{
  "balance_loss": 0.00259,
  "norm": "rmsnorm",
  "norm_eps": 1e-06,
  "dataset": "wikipedia_en"
}
Below are experts of layer 4 (counted from 0) of a mixture-of-experts language model. Rows are named router (the router's row for the expert), up (a neuron's input weights, with its number), down (a neuron's output weights, with its number) and show model dimensions 0-223. Each number is 500 + 25 x the weight over its row's rms, rounded and kept within 0 to 999. Numbers have three digits each.
Before each expert's rows: "gets" lists some tokens that make up at least twice as much of what it gets as of all text; "mostly gets" lists some tokens that are sent to it at least half of the time. This comes from a sample of Wikipedia text that the model never trained on. Tokens count by the router's weight.

# expert 150
gets: " well", " known", " so", " such", ",", " best"
mostly gets: " well", " so", " far", " good", " too", " way"
router:510533510504521467522480516499516463500472497478492529454498473494491492505468519543452531491503535424455521490472476548495485494480492503525507498464513498477485547499496487522511503512507505513519513512520474504514507496493490493505480522509472480484505483491474535513479492521516518508538515450467513492523523522485476555493503500511480501518493516542558484470450494506500486504479472481442436502534492549478516500468442469482503512496483487502515457478453512506516522508518537489505511548476498522445526517469520477483540543583486488539459456493539492529532455479493483521465500475500504532503503499486496503492505485475519517484450514460548500505507497504492475513517
up0:515524507495531441497519497516453512479472523470497527482502519557488506467525523468525495499513534537554508453466506498516487505504482501509501528479538485498487527485500481470509483544460457489467511475485456464463514481493480526517477493446512507511471491467470532473525481499476513537527493492496483482529489480518506514485530525514484448501522551479553503507491534541487537459508492532503508480491494464523525529482508521495479478521495507536518548489486477458512516510481502485499518498519490539486503503473502509479522494447507538533504540502546548520546468496475519525534509523467475498512521458483495538517508543524583470532490521484477514517515517491490502508482
down0:477492506454483516508525513517468452503500522512505539515482522523515478519473464488499459512471514525519487519571501477483518457485492500520451520446482487512504429507530508530475530519498467492472527530455507501492486497481490473481488454508441471468498478479462510462491477551453493542469498495502512497511491482520527540561500519522478511447505530490510502506504519516465492481491498520521559474490457524509507539484514501533478497498479475476509513485524451476521489525469444508516502503487497494490517549516487470502517460525476478539460528506474550534490517478489496484537501468476486534465493474466527482503526514485474512474474517518504483500472496473507492494474
up1:435505500454509485522536482520465518489489498510497470521455520485507491446512513505498519526513493446519501455508497541457517474484483487517525513511467488477504498522463469507499490516504497529508501487535508498507507465489511453485517495508496529495501465493520537487462472472486539515514513452501505553488524486495498462495520498515495509445504457456488478550483516475499494491532501478453470512511526489513481519541473494451499467513527497495481528486483470487557519514501520529500497530535497508521519546507545505486475525527468501515516455483547511518503489493533514523536471539536495504473491475524516501489478515529539480508514529463516531421541465537533501452525
down1:472532465553493493503489511527488506523474553496526521473499477482490510473468510553496479517474509497568472566524495477527511506526507518456488507467483466459502520493475503483491493514509524511489527485525511532498483544511505502511506486482543519510497481474523539481529545486465492474494490499514492480498495488442451536492481526534486470506468470497494503497516462515482510497511528502502496435476515462452506530454528541543483516499471535548520502477565523472512518519495501535479524465513508490527535497471510544492482550460522455468480503498495486478531531486501508533525493487487478524476485564494525529489536476481495509493481511521487520513537512515501493500472
up2:506519478500452468490510525515499503512474475491474483485463477459505493514465463509478525485525528466481492514494516498456501491538534478488498465504498527526500497521491510476493510509493494522486532512503477480484543470508477475452501554477510524465521518538521503530481440547557495492549506476532503547514496541479487491484525525554513489552476521517496493538493526463469477488484515447485521479505547575483520469492485525508513489514510476500529432511513472467526477486495487479480469486489502495486489451533541514505533520474523517481486514501511500497512521485480530496493542479526529487500490495490492452522543507459528530490481479498560443507513488503524479487496
down2:515470487514512491487451507499503514526492505500514523508504447528512500515518466521500487517520530478505496512457506482504468457517522456508511472506536499468499532521515510518515485486508507539465491501478504517517460494487501511524495528535506516474517527520494544479517496524495489450550496477488484528458510488478481452507527496569450508487461525544490503492500470542529490452517509487500537482470526497528504542525458533481480484510514524487492519496455491493497460486508487465437503541486478508491493450551492538483524530459484491506503520511474487499442539517457520551516514483562482507533484495549483480451480504492513495521492488553495467510498497500508507440523
up3:513484480515541491498515519518479461536498497473475504532525465516524563467483534489425492510505537502525484537492470494493507495521518503473503516446466482529521479483498516522490513519437488478509482516452502510468508470518487492487528503512488506507509546485523549483472466461487494510474501511486502527513481487503531476468518501497514474446472481535494491481542529501488482486542480488500498490457484498512542446454465466491480538468496506493484482531470528499509499530526509501509495539472446512506519473460496492499516517512526522493490557528495484515484515496518496527523533456503467512500470548517522470480485476523466519506474477518475476543453504472563478480541
down3:499481528528472498532513481489465489566529489457516548528514493526498519507485531553516460464515495503508524471470498484486495488484499504451500480508496485537519518473446491506519475516537504485500470489483489510452541503508481482490515454488508502473490459485543498501533476471494510466494504515513475494485545532474454486555536487515519475463524425536466445499530500424503478504495490499500479489480531519454552522446530503540513524528480490488443493487492507502501463486526506519477465487509515443477501497506453516497503480516521501505509465539532477512534510498504516511524489496486460476531489513528510526477512518517513489484501491503495507495463488515500478518465
up4:458489493493482513508490490498472472527483452519499491463497485531510542481494501492484493528478514486528478476456527520529474491469453537522478558547509558478481483530480524436507479502496480513534508461535449530505537499474513475497521516498466481468485517499478505532524527489554469526510522547469498484517500558515487547484505496494515494531493533443496546515498540509498458535472540467482452524481474505489514511516486477500442561508502475475506503504506487512506512518460466498515483535520467511508463569507504499512492528460523520483512467470517510494511468484526508520504501491495499530512508499511499485512502484486485488513456515517526481456507502538481521502477
down4:503479534527511481475508499545486510486497557484523496480559542511520462476465540470498475512459530491495502527491484511471518461496486511508485509513477503491462535513477472482475513524474504498522511524507520540464512527547510495517509498476469486511500511478508449541501527497521507490487496523504537570514500475503506497494472475511526494513496481493530502477501526523546476538516470503497434463519502463464557499511518510518466480508455495515474484523492463475487439514502503510517507487478451572524467491473495472530508465546472488524503481480534479507519523514513523467487532513529511485477510488473508493480468475508502478483519472505443457498561496499462479492468
up5:530461480534517506512462557484551497527505505466524502496493514538499484495509500546508493491442517465484495505548460516491457533495465486472500452531483457463502515495509522472494534484476490529511527536500507458515508470505476546526489523511535499525501486523491501497501511469477463520494472525535489496451507481502522497520517470510506443477533479474533478483519478516465532443500474513460490468511488507514482485495539472511532503534526508491526521480459539492505501507510457507503507471509465496465469471509498531480537498514534493478502535477517477517458478503519488528528491423532534536491532499526525513504502469494509487510512509469478452512490511513478523565508
down5:568506477552499513516470520511494489502527469475482500502492504510528495447475525514488502511554490496471489504510478516430476508498485520488510513520489519507549504506498486490450505502507532484464461495490478499473512465481471433480438505485497490489526539489504500520506436484519487563485495493481532527496472485462477546501494508503490482470495529468489522506483503525509520498476511521531491476539485523528476464524443510504504502559528532492449481478504519483486485481526561517526544474480491531525487503534505503509490527500550502529501475507514521524552479499530548514492481502510534515525541466502501507428491488508500471508497522481484473517506487497523477512472
up6:508491472478511482504497439491492490518476490497489456464450459493484513513537463503469531491476522489527492495444493551474505559496516502483497505463523496504508538487482536507493471473509503468526560513460462489543476526482528517513514485509497495527507411542451527471509515540524505508484534476483524478481475498463501502516510499508512497476541512503501497458518496480472504486426469493497470472494524490514462510513490488511503532487502497534517460499464491505529510471524496454523532493529514533509483476498480500511526539495456506510525506485501468475493542486489501500508535464453523500507484509475491504487505469453504476444438529513503524509498504453495506525499
down6:537458522486504496499486488489502481488524512532500513515514493516489477491492477508475491516515481508539506496518511520477504446490472457499472499523476502496546452507504465492499486496508521486504478440481496509490515457482539509479527485517484471541543464498476493488453507503500492488509514507502517557504500491480550509465511506482552499488498490483513487496500531527497475491565444502467484517488526455515513505500551467459507502467480554483528494489477472529535464490497502461485504472493466465498474484455517534481502475480499440478519476508482564476516493494480507495541519467511532453509476481466424544494522482472493557475461448498493506500492463484521497512495
up7:459480494520519508499507502511529498490499513505516478460482524485494517490533485465495476481527506472539518501475462463517508496459502534505494516462497482508483495513506514518559519503474536485505498461506483504541502507521524523513506510526492510529521504552500523465470505472510513504481506519516486514535511535527535519478492518514504454521542525532499516544527485533535497494483486535477497476531467541494531506538515456557500526496546498518471525543522476526516535527470469475491497553501519532512500495463427549474462507490525486503534467467504512496522522497509527496501486468534500546520522531506560453479458500503475548509464514482521488474487548500519478544531
down7:531537498515504491505489484474507438516486483515517459508521483535488484548465502525500476519539550514492489491502484496521531524499488517467489480480513510486511527501513478497509504513446553514475521486504522519550517460505490516497505466479465485490494510474511459505468495506498507489528482491483505527539472520470474512490496502466471527476488496497522511453511529460507487467495512507437465495497505503524466516472461530525525535484489529502474487486506490515542476496485466481540511474465447466561488508475470514557437454528456537490510502462487491461498465496522511468526507472502495485479494529517456514501491456486517511456455530535493455480518476541475503522477
up8:494542511518501515554470479523494525492450501490531528528574523493498470474518510510487489511501472459498518481492477516468515538491487526477515494502544508524490480463495547495518536524548515497523501472552476473475510493509467494518447512480473517504529489522534548509496521491523473493525487497525478544498493494520480482477510506499470508499463547529487561492473540489464549488546516512504480483470494537492532486520500520494526523504532543504511517533529522496482504516503443526563482489517513498449465485509526488500503486488543517529517488476457438525544498475488509513506490518507515497447543517483497522450492494470509525500501511512487517478498497526554507500494
down8:539464499478512482510466482470496498454465515504481533473521507524502520501546499471521487485532482518539477466495513440471533467486441515526528570495490467520521482490488482453519506502498510523488556499500540507528471545484482459485513539490530522521492528477480567519496508468501476519496515526506474490482516498546465486484516491504500517545522496484488511464495496515479524514507539503471492533546499517514498538518499497493460521537486520499486475487460524449479487459473505480541518483483492484479503527482509513531547467567506486517518492498494453525473543517484467540507514486489521534476540465504500498452523518486523531479534489519492497510491480498471486492481
up9:501490496466525474461468498511520497491495529499488525481449517494499494514505540491471504470497524484441487539515477513482531553480488455474469521482522496539462489528491517528502552504491480506474523517525517518491515496486495467461498451517531473481486487537494498472461520480493522518518506531532547499527501470481477471486494499498510477537472485497479491487498546496459489460488457484493495525524543476430498519528481473518501527480505502476512507537534466500494533486507530558504509478480494515545491542497477516467537535519480497547490447487470519520495500515490518477438515466525490489466451535524476477530496441486505522469507506470479476535492535476497507517493
down9:476511492470467491500470464487512497492474530501482452484497480503467482502465489485499496536494481510467473474490482481490537532451513485496507479457502498492496477451517483514515533504468512521491536523524520517544521543511501527471489504551510481527514488531530448488483520463470512497506493537459523514533513534525528489492509457500498495539535475470500507488553470495474525466492477499478502480508491465490515482539463511529513506557530495527534525483538487497482553478502444509509516497496512535538544531516493482529498484522511513483510455499504462536519500550535493480496453478479507483519520515562503492477527481499490504468481526513490507484536538433558517473493
up10:467511457532493465490478535509498475518473500478506520459474485540531520457501553523469526494487516549527513512487499502464487507540487463488527455486514554517516500496495498519455537510469518476552487487477498532497505504461494496482482491492451469526502482495473469558478516521533487544494499510524473486494514518543547481514524510511515518535513514506495529500475526565494487494505431509508472505517534557493514481468498529527504544497504496486512453469498519484523501484520485515474504493515518486492496447490571502521544507511520508486487500473526511530504502510490489474495474477457500506483495450540544507499491473526481551476500515526497529483460494487508520501447
down10:498518504484544483420530515509477519538555479489524529532526493497508507527487507511506527513500459547466507543472476484481522500474536516452484496538543488489461510507491484506545495485504498528457483511513471489461487507543534505505536530498463534495458485494485515549498493500496497509513466528510491493476502531468484462495529445502506527462525503509531479479493452489467498499505533500486497431502507483476513543490465528500517507482511515528509491494527474549493521496500495542508476531505498467524542489491509509495519481500508507515557492565517467523504507511496518498458500519542552507504506515499438499509518540490502483503546530556500478492461499481521474505489
up11:479502480473472507486469486501513469493493480510475487482478511509496492523446470497479519472561511511514519537497513468504521522462487462522473500471474464474482486570484541528527541521524459513478483503482511521485545506516522484519521507499492509461525552487508487498489497498472520528481473477517478527513508511520519465501442470516507490505487535520510444516496487521468481537521527476480454522497485496480502517471441477486507520501469466500513520497511519518504551517525504502545445491483504508497539482473514512528454497491545528534439519499462503531510497479517540491468476533549483508500481486526482525522484496541476477446499513519515466519521560515516474511536
down11:491503523487474481504520480466502490512522504536464486499517506507513490486489478502467536525479478533509480528540497482509529493527528533524501512492472490529533510469495528495555484507492485496495449505565463500504508521458521495453489497468527464542534475502447492461500533569475506500485543491457486509490493500548506491498485518513504458478536450489503509537513497516476457496533498485514552491475517486538550456475525504512451507497483484516476461494489503546489463504537543507482494496517476522510485454469537471479514496497545485488506512487506463529474514496519482546470558479527493524511493506528487521477503443509459489495527504457543487515489517506493520524499
up12:464521506484506524467510539507498502482530514471491513508511494503546477508547476478490501559502464476521484481471508458538540479483470473511516421525542490521502478508542502518479503498481513493526518485461463501501531520528500498518502471464505465483527521481513494487488549494541482516521497459464477510502497502563494509502456487488511510483506531499510527524491462538508494499541514501493491488528528469501501535499466453493494486483450481464470491494492517533464492494470476512474516505520515473486534503503488474507541523523522495559472471516488501486479464511534507476558454508492494545474513510581513490487492500522539469537476530527467493468463500537513516467501
down12:484479491483459549497525468480502516493501488514491503503475499499476490512488467498522471508483524466532499507525489489475505497498475498508485489500543519546516515492485534531495514484517518485507544535475531545522496502545517510526532522450464518491522522560474504520526486499529461495507479512491454478469492531536491491546471471482506474458496467468485463466523556526425486533481464527461540436465512495485501494494520482537528470537495524497501487501462515524476513455489518495500492473522492508540439524478483496486475476478507508510497506472523484499477526468527512494510486476496497521449468498511543462503503515519479529493536509493486500420500503503459514541494
up13:478469524557515503496506527549487517529531509530510482462485514551491504554518528478496485527515534467558528481494446473500555532509518507510504472478455523487472492495477492511499491482489486527498501526508468496529476526479508483471503491463465487482492522510513447461484463500481530507512491541467502434444486482523486488493501515508512533437517426512519457492475521553528468471496498476456513482465500485486528483514511509492520520488501487529501527500512501510477457506504493522476516519476475501492483492512471527503490503554503525482460459501516499479492479499476509505498517514461501519489446482523475511506483509521526490503546497493482518568479443496509502480485
down13:532472448458505524513509482487468505516546552520484478505488545474465470490563476542485492462534512493519519509526481495520507534535472470492527468516468511528467474487506506511499520509512481461465515536499533526501501447522544506535473474482528471448504526516464492485561477564503511550461503505515516501519538502487524534517502513528486498483470499524482477509462499543495462500509482511471530470473481470468522498477503509540519523527530496476490521517475519468481487478510486475525500472512483473532490503524490520484510437524512496463450516491500518473454510460442515473504485515467507520478502530525517508487515524528521498493519518500478507513507491480506534488513
up14:474526555521513514513466523482532463531462513540517522480511500514485480500436489521478535515462518507511500521496523473487494503451541491487446505509493478509477535510493528512534487514506508504464495570504464484504521511500492480492525523520489508501537503437452471531538508484476494496537498511535506482488477524485551486458544487523492503473517507510491477505475503521476480532474536545513448505481465514481494512490505543499510457503513492507503533513504493456502503491499477506536456465493470499477440477532473471467524559469448506475499474495487498484510505505517516555477539478462497449491512469513482501487525515559517482494514520518494490474496536506512515501519
down14:491511518545473502465547545530487518469511521487516478461497500516513534480492503501496501496476515506495538479490514507504486498497498486496500481477509445443537486521487466479506541512494530511538503511529460459490515532456495507476550514490461498489532498500488512517525510524443463485466483523513507508513528507482516531503542482477522517508490515496473535531511485534499485499508535512518515516493480452515512514499556484533539503526470445477470554485490527542446511505483512497509503465456490503506514518538511468514505488454454485470484492497487520547486521500529532500481495500538434551467460484545493505472522527503544520464526494474532552483529498498495473511509
up15:468524504484465472533458519491465485524596488461532455478486482519506493516536510515437511493500487458495506539492456536478466492505538495500479491504508514521512526469526485533494470546509508515516491507481499479496450486487503526479474491485528494473490520519486518494527480534465507486536515485511472486512489496522466560486474549487526482510507520526509515486460528520484510491458511468470494484515473464463482492514451439453472526527500474543505520484463482480534451490533494479494529549480493487530482470522519481482499498499491503462461515531508475511506477485528443494514479529520547497478489543508497486516501508482501487493457526484468493498502502477517482530511
down15:504489550499462491514493492526484490501512486507526493508504509469514473557466487495503457526525521473504469488480527497536496504473451509492534505523467448520512473528520510487487494489496461452518456516515532473515493465508497485471509472517478484486503447507519493426457446515467504479488497499508458445542507463541469496509488521479532496489488440520478479511475558516504517456498499533498486522500533529493465484530523473510491472491490504491484515475522483555526485467554516518483490438516471517464493499490526538504513496472491474505505504499504443484494499506471541490501495505488484472488449472492525522546474494468486494471516503477486472559490488530479507501499
up16:500478490475475531503470526492480474494479507540476487470497423485487514507480493542463528527548488515501497476522494497494452528481484491526458534559517546512478467497486491512515481493530507457517470519470500531519523518512500500537492500507499495505511495519485520511488469536487433481524508556530529495531477487476500485520508492535516471517471508463488535494457480494522491503493485461509458489505485472543499490484496515506505513493484518526510481511506507538502479527475435504518546492513488476508494464518464470503480516490473465465473523476501457579531477526536517535485479506514507522462480483493520538518511486512513481484469525477505436525474526538540526538481
down16:498526524523479511535516480552498506456515474480501532470452511546505492512498484495490534503510508508517517518496533447529488510541493534499501530477489473494523519496537501467500489513492494518509520485549492481493526528493493511545485539522501474472488461499501504489471455481505552486516534475530564482531499492460520527499504501459537495535448484500505517528475521494487499484489510495530507534549483521514476507474518511444499478464498485529405493461531487504530509493494506508469465521506497477491513557513506476528443491515512481455452475486511484497543519534461502492522446502530500509529488458493521474471538494506493448505487504503491530488503496512527477469497
up17:522504473464566517491488540523536521537494547461510504503495476465459532496499438495514508462478463501532501504522490474485471490498483496483506479530531466511505494532507516511527536512508532477488540472505475489453531503446484494522495495498534521523431503490494490538460532535527479531479497478515516523507512484484440500484467475479465505543480501549540552531504465469493480547483511512471504496511495520503471469508469477517488502500510482521536502479486468474495514500488509469509503536516518528524510519522504471472505482514480475487519531537558503472462494464483505475472535491512458495466521516487480456519482521459496529513449479539518499536508520501510500498495
down17:486491441489503506518475508470499481516542478476498472495462477506469492528548472454517540491504496510499497522503491501471500490481540442557555448486487523520496531470487486518512469527532530498465500457515510482468484488512512528496489520514442537541496498539481516528511526497495558500479513489501500497472454487529479504484485489528460467513475464497513491492519480479515485467494506527507531545529494489488499476479513514514560533494513491505482498498499500456501506548465491540473490512503517513477523550522448536498515489455480506522514480463521512515488509526502486507490486521524459473513476506501500473503480490535548518503531419502491542462516512478539494504546
up18:523516527525498520511515560531514464514484510451469488508478488498482512507528505498504523500530512504476524480536470547500494537494519539485518496517479521475481504501538477455529485523520482452498546491476433458518456468506499492510523498485506480547481529490444483546503473515501534521471490483489560446522530520499524517502532459517509465546522478502484503481481512497474495470467501449498518480511468497472490498453473466499513507513529512515456508473485494497535513484515553470510477513475539506481541520516528513508525493504514485498481517483508462469514488520510496522515509489489471518504501516475526540478492504448480454553453487474495530540520457488466484518477
down18:479502466542466500465503482571502485477505536504513524476506508520510468505533487514517526510506538506442495513530523503503502500555486561525496528497496542498459498521491513516485486533470479545492523506506532514520487464463470491527498510483500501537538481532493499463486495428523474493490486458510520497519487508500454493502518495512536515497500486474524496475500486488467496523459527515478534466478485522528525519524504514492525517473471514478511527487503479447488499493464508511498508507460536529448512495525470455466462504482496519545500498467477523497559491527504490524501479483503458462463497445482516522511518497524465512524507501447466516539509468473470464549520
up19:460487486557498525520493540545465494517483493524496511462530457521475474499520531504513486552516530480531499526458468520511520541502507501467495489538528510490520548495481483539513503468508483493517519495520466511487535498555490472488493511508464496460530523457493529544523476529506467504482490507484503491532475509540488532474510479537486528520502515516513584465512471487498480463525459510472526496473447495500525472495494514500441506548486518520466457506487509499480460482516526499503516496553521511503525496516505543499501541495495535531504455453511473549523472533537492498496491503478479509489492491518503473475491467473488460470528458470523513501493507485494479492520
down19:511464430510486521473499512491503474472523505504452500485494518500510548536496499462506511459512487520532508448506494509493455491495496490496539455532475467509453525516446487477479496490532499488452578500459500519536533460493488528503502476488454504487471505531492492484483471515480502475529527498505496503537493499546453462494548516514508486500517456503491491534510473495495462511474536515460506560492457526513489497513530499531533511504513510513470520529479511520514529508452511479494512523521547507551493482519500485494492478499505527525469527483524517446539530480480497459545488493503501543515508526547517478524490501492502491497492484484458473472536494521482523535490
up20:502453486514495475497463483509482481538490494499507494513485513468470469496493486503434507497483515474485503474498480527527507496503488527455465518503517541537541511521513535518479526509522511573501512488460505493486487526470493497452485524492464459503482492510512490456539488514519507492539473474513547547520531511478508487531494511424497550508439499514493447483493493485480512479493536453501516529572501458548521466495518512538459538486502499521512508486515523503506475558515482473495491513524507505489523456507496486502514530512474494510494477512503523508485483532528464500500496496498513495466512533505487500450514515422495480473481511482507464480451508500511464468498
down20:467481465525535505501495494539496503515487480499491488515483457524526487534508508507455480515449521515508513459512528478505480457477511489464485521522525426525548497525471464501507505512445498481496528503491523501539471507518479508474452520563487503470535476522519485493542546503505518461538505477493501492478532503508528488524461496510511501528494465509559530535526478464477517504509477511505460456553527510466497503533519529501504493506486476472478472513514486521491492532470496486507495478523531521522524452490493487478474488482511482522502527531502461493460506459517476531486530493498530498471502528485526526523508500519527573503560512496480462484496446477509496470472
up21:486480478534525485533460506538471491495507506498493509489509487521501530503471500488479520471540498506470480485467501519455495522522498501543464535493478521480506477459438465487492537508501479549525539542518502503521464497516492469505481522497539547523524520495409498485490542548514535487502481486505494502482507495513504533508494458526479527472468524497516473485510503519508497476457488502491491519511502509452482499434515498516502491479487490530531482488477550524488474464498561517464520544465524490451499501466500465519523518489459491517481497501532509516527484507480512529506471497494506519590493505486494531490537500457538505515500543494489465491515527464499468520492
down21:496470523482473508479472522526495516517498528502501487530507486522463471489514467528535494516515479506491488492505530503517488496509442508494441534479482538458536506511533472472514516477485469499486502495508518475500492482490483539532445514508534481507477511437493487471523475521514526519505459492481455498485515544471482488520489504511499520515498531502512510550494523485451523511515491515510511522498502488491528505500486512456506446485522476485469514533532523524521547530513544482503560528546513447505526558517513521482483524490526491471487482445493504476541509525523497507513510545505501483473489453500506512527456525533501537532570529549528483477538513492475501540474
up22:519513477495481488499496546494503470445459510511453496459507543525531499507488463510480542519498537493478537537503495473480493527525530494530537543483533522523505502501495524511484526524499467485484505536536513465556485461502507497510495480519474537499475531515498529506536499468533515522536480453483550514530512474503516520488471455537470434507519489516506433497459495514508510505507520491496508494482472542475506482515483487488520494534443508461516522519521474502504454517532480504504514495531501493461526535447452452501528540496474501489469480526504456492491473465541506522485459475517503512535492472484470519462480488500488504490513521463505494487523525483485488526518
down22:517473456509501472515507471486470551465509524490535491506545482489490563484511536523531505545487464505497474495533522440485535525507483467508530563517517466477501516493464498490489498479528494559470511520488482467519483514551531522522490514478499528480509526436488517546538501518540512502494480508481502498526519504477474494521490474502521450494488491501457496507530488570510545524503511504518530529488490452514486538485479538489555514480526514483512515476499501479498504543508518510541488534517482475510505527495476529501504534521505441498487525509494458501519497474487505504508471475555526523527521501486525532523460492525519488538500478530500531523515515487478477506534
up23:486536415483550494531470505493489503542478469496467498491503529456494514507518464517483493470546519528561488497481496437517470499501471511504503469504496502492496477489506496496504508507486493560519501451497523516460491460488478500506494496471506501502512526485504503527471524489524488476447494477442500472499500518505497466524499536489483541492458493488496513486507501527516504507500551506501530525492471525491463511518528507490483502482434539506519485571519557475502488532474516530508501514556516553512489513528519476477543501527485490520451526478526524472517509505485485443484504518497503509487505480503501547504538504534505513482547530458518475491528538516508503504460
down23:508492531509550539538543508493531503470513492488484488537491508522439489512495479523522511453454553503502488531527488527529457456483501510507466515533497501515495504513509499531532505523528458479494484495540469496474511496520451525483492473487491518491513498496518482539484490531487475533532522526503511504531463477490534502490525519486501492515508515491543491507502512473558512462438533524556493489494496473534468473454479513495502537515534530500496473472479486506474465473466515481529517481491451504505446499491531492541496465473479507485484543492501521491505498469533506476481518511487474485479505515547526531504506459450448456520490480504540483502454509523483524545509
up24:475507475519525548516490542454514502479495531505513545462539518485473498491490464462475511474495477495514492475474496518474491516522497447486508509522496481494520520464533522503493467476472497492446492460488517478484535512469479542555518498500492475506503565474477493488523509458528530480492521520478442522527542483496518559490514502507505488516486544538478500460526466486499500488445512516509483563499437489478480491513478460470485468510518498474487490515525496495448530515506530478532512525495518497493494478457562457489519515538510511487484498497467475511491504507516486495503505529540547505461513500496489494505486448486501534469500486506541489518482532520500454493536
down24:518456477489548496482486465475480491472546447514501493529535500501503483499547526491510455473487563468520487495487512504449525503488489487529534529503478507497538532497533520541513529503517523508414500471515496497494542471489489522505490461495479486512494519498446507478506485495483516498467495487491511516529486516458489509525509518472512459495520500505505509510480481461526506513501543500489452470509479522559497477513514489546484509535497499513523448486425502497524520519493489509522552516470487533488502518492497508468492495503454504503541457492472476490478499453488571461522538479478528473499495503513486503529503511437550511491519464504479517523497498529520485491505
up25:510500483495512479498503502487507537476505480521471502500514530485547474495541470491528540497531461540489508522482459477507503513513512492486525523513489473499518552472478477498490521496455478480493529473533487490520493504440508504536469528500499498493460477469487508487519501469514470492483512485510499490492516497515517528492491448526515518519512491461486478462477482469528476496514559535468478521474466509476527477479497480502490453483533455552495543508455468584523537515490532486482526547493511535506472512479506507524467495456501468512486508544549455463473489489530491530517515495469482462493458491485457522513473470515521477502499518508462461492519487480509468555530
down25:495452500477493514471511485451485507518482538487471466499508495518522481491499501517506509495529489534518517490532555477515487539496556459498539483482520486476518533504498438508490461511493486525488566504485491498469538509506515528500482502482509526480488574429485471509501538513461538463546504517495486534472464507527530505508486494512452492523485524490505514524531507461527530505483485508535538462492471528469466506514528529531533553516503508475473465514480541503507485492453473477505503522483546507517495502513497484513493510465483487491481498444465507523508525465504520522529486516436452501481530523499522468490510504513511480476472472503496497482517507517479506453529
up26:521493494496500518510497520509506491477488487544505530472496458471469506487516503539523479469542498415475479525547471510478508449515473483507517520512533496467488481510503492488460460488497528500462474544484467480534507480464487512523484475490523516517500522492498493510470485467504510495509515462512491488501529518465461460490522528538546497512510471505522527488481489564498509489487563499549431477520516439528497472523496541524523498497489500520472499521487503478460491511495496528484531517502536479486507478459508462524511482523498493493514503502489497516547463459469512485508499514519441476497461482505483543535527472508538494495489517516513471472426485510478494536527
down26:509503451518504531538501475478535498512477525535502521499518464506531464465546474481482458462520472513488537544440504487486504549528491525507494479515471481480489548488490562463495534485506475463503489512533521481487518495520461530506477484532530480489488510499489502486505460483466510499488519492506505489515521490506467477492534499488459495495527510502492528499487508500581479525491492477486545495527492480483486481456464498528530492480469512535486508531521543501515522458497519525490462512477500499484513518483506489470479482485506509497451444469474553522523536553465494513457517569458497471502503524519506511506488493525521499532526511489459475485482523502502493527559
up27:534484547475515496499470512545494474485455530525506543451483470511520451504503515505470475491492507489491509510441455503458456528484505461470528505501493497490528507535476497541499519510499512477482532494463456501511482483496489477510502505521504505487499493480475490499491498525503521519534527470467478512462511523483457518509515504518475538465513501510463496433493462492513497492494453502450487507524471526515559523538467485531554498462460464521513499475537508505499519505519514522529522483561520457494491485516548520497535512503469484544474505460513509501520506441467535467504488467493526511526494513487467476503495504502520501444475563500468476508497506467510492506496
down27:566519530541512531508532476480477525499494490497508479497511499479522503500444537526500461505511505479491462475488489504526477499454500488523512492522502521513496486511485536480499524401538485455538483475504522512476512521512530501489510532467495530515459542497486484465495517466490550502518487481466480483471480476494505526492496492504479516477505511530523463492497521508517458544491493551455522519508487466561546510499482479460529492518520529476505506472570497564499508501452511492475503487489506473475527487518482474493465454498498514493512492504507481518500505514501518458504530482545520546467524492441528483505510499509494483483515519509462497489508486469523553469484
up28:519521521533474443500480475436474481481485508499507479505499511548479495486465497533520537517492518497487487505493485483489499476472507503478524470552536481513476524492483471501490550548509495520515475500529498477520550529547461532487446511482448511506473450567473471518509523468488505501510484463499505530494519434456486490462494512492500480488553466514516504449495523522527495446502499530527479487536515519533465514499530493517517451532488499530500513481517550482470519490516525537496496490484508503457512525539474489456488494499503504553488470489473475499508494489573496473530529512515527477533492497510486484528511496503491532503515482526508506524508492525490501472504
down28:476512502496489521516465481501504454468559539518467442502509456480526506569466454524497483534483429519524510489465476514466516493491533515506537485486538499518500490431498518490495533505514467499523466478484495473493504519525514506517496460498473474524536488486489471520482525466479507540516471457477503551479526530511512472522453514496500496486488491528481532482502513498488491498539513513516517503523469523490470531481489469466526521500448469525511487507524522520486506462514472516479523476478538463481527505463491497508515484445494516475492489488522518507475474543508480526518471502531481493543469496465540497474524480451469492504480481480549510512500509481511539498466
up29:491471506496495458493468489490495485491441481496501527495438491454503453519521468501521509466485472481533516497511471522527472493537526494441525489446484505496525509481515529518489485459519555521517529490524480516505507473507516524547477524548476516478524446471489521539527505481455525502548512493507512512523523485469555505454482489491522528464524511501530498488495470491499501500466503486495458476489522515495479523469480501502471474490487560572511479509523514513484496485501526473499481488528557545458515508518534493494505507522519471460493513532496458520495502441526492471505533469520504500505473513507453479483499488478547506481518464479498492510507504476491505496555
down29:507450490483477497481511459514522515521507475482495505524500481504491519448517483447523505522461518534471507491491500536502479500510478489502557508419518514519506513484529487478473504488498542466497545494528506498483504515511479513508512517471522459502444503484462526515507493524457499489520533481503462537534521500479483525474552497479499495444538476535494483500511512481522537509491500502507477454491549513502444489485530524485504508483478488478479462516462489493529506521550510446488508485479522509494477532544448512499540489469508478483517537491491551478511525492459495507476504452489535515562526494485528504491533516489488494503536514482517443491493514483509519543548
up30:486549504520510478521473485505490492520472514481468531489515489470506502486509543487505524513486562496463515533523507469490507518477502472510517529535544527544491505556513489560485499478517525486533510489516442530525501534482483510499453518503495487546487541504520517518469512492477490492537485490488503506496480534516487487478470531551490523524510515551515532509530478485524534452490454482467495505531489538500488478463432457503467506480469509496497501480511531534548488497522541498500515490484519515517482482501470520450523495499461490472473469477526481510490501469479539465453512482507487490490511455498509477505425482525459479498527507484522533541503510475507463507472
down30:459524494457493507543513472467504479531504561514479492486490520501486477507504496492437502502512480497462473489514548493490484461489519481481484459486482498478458512486509528474483495519495520528545486431473484514509452518520489491514498491478500504553502482495503510494529509462511561526521476475474497509474492458486453488522443531508504513489515502532527535535490473462508521524488451532510512477484499522470485495494521447486502488442456510478535531514471519515521472548454462500468509486486524511524502468483509464451506518520491557516490457558496488477484528510512459505495504498516493506490493495450522500515504547513503498495536488482544522506498483467462499502501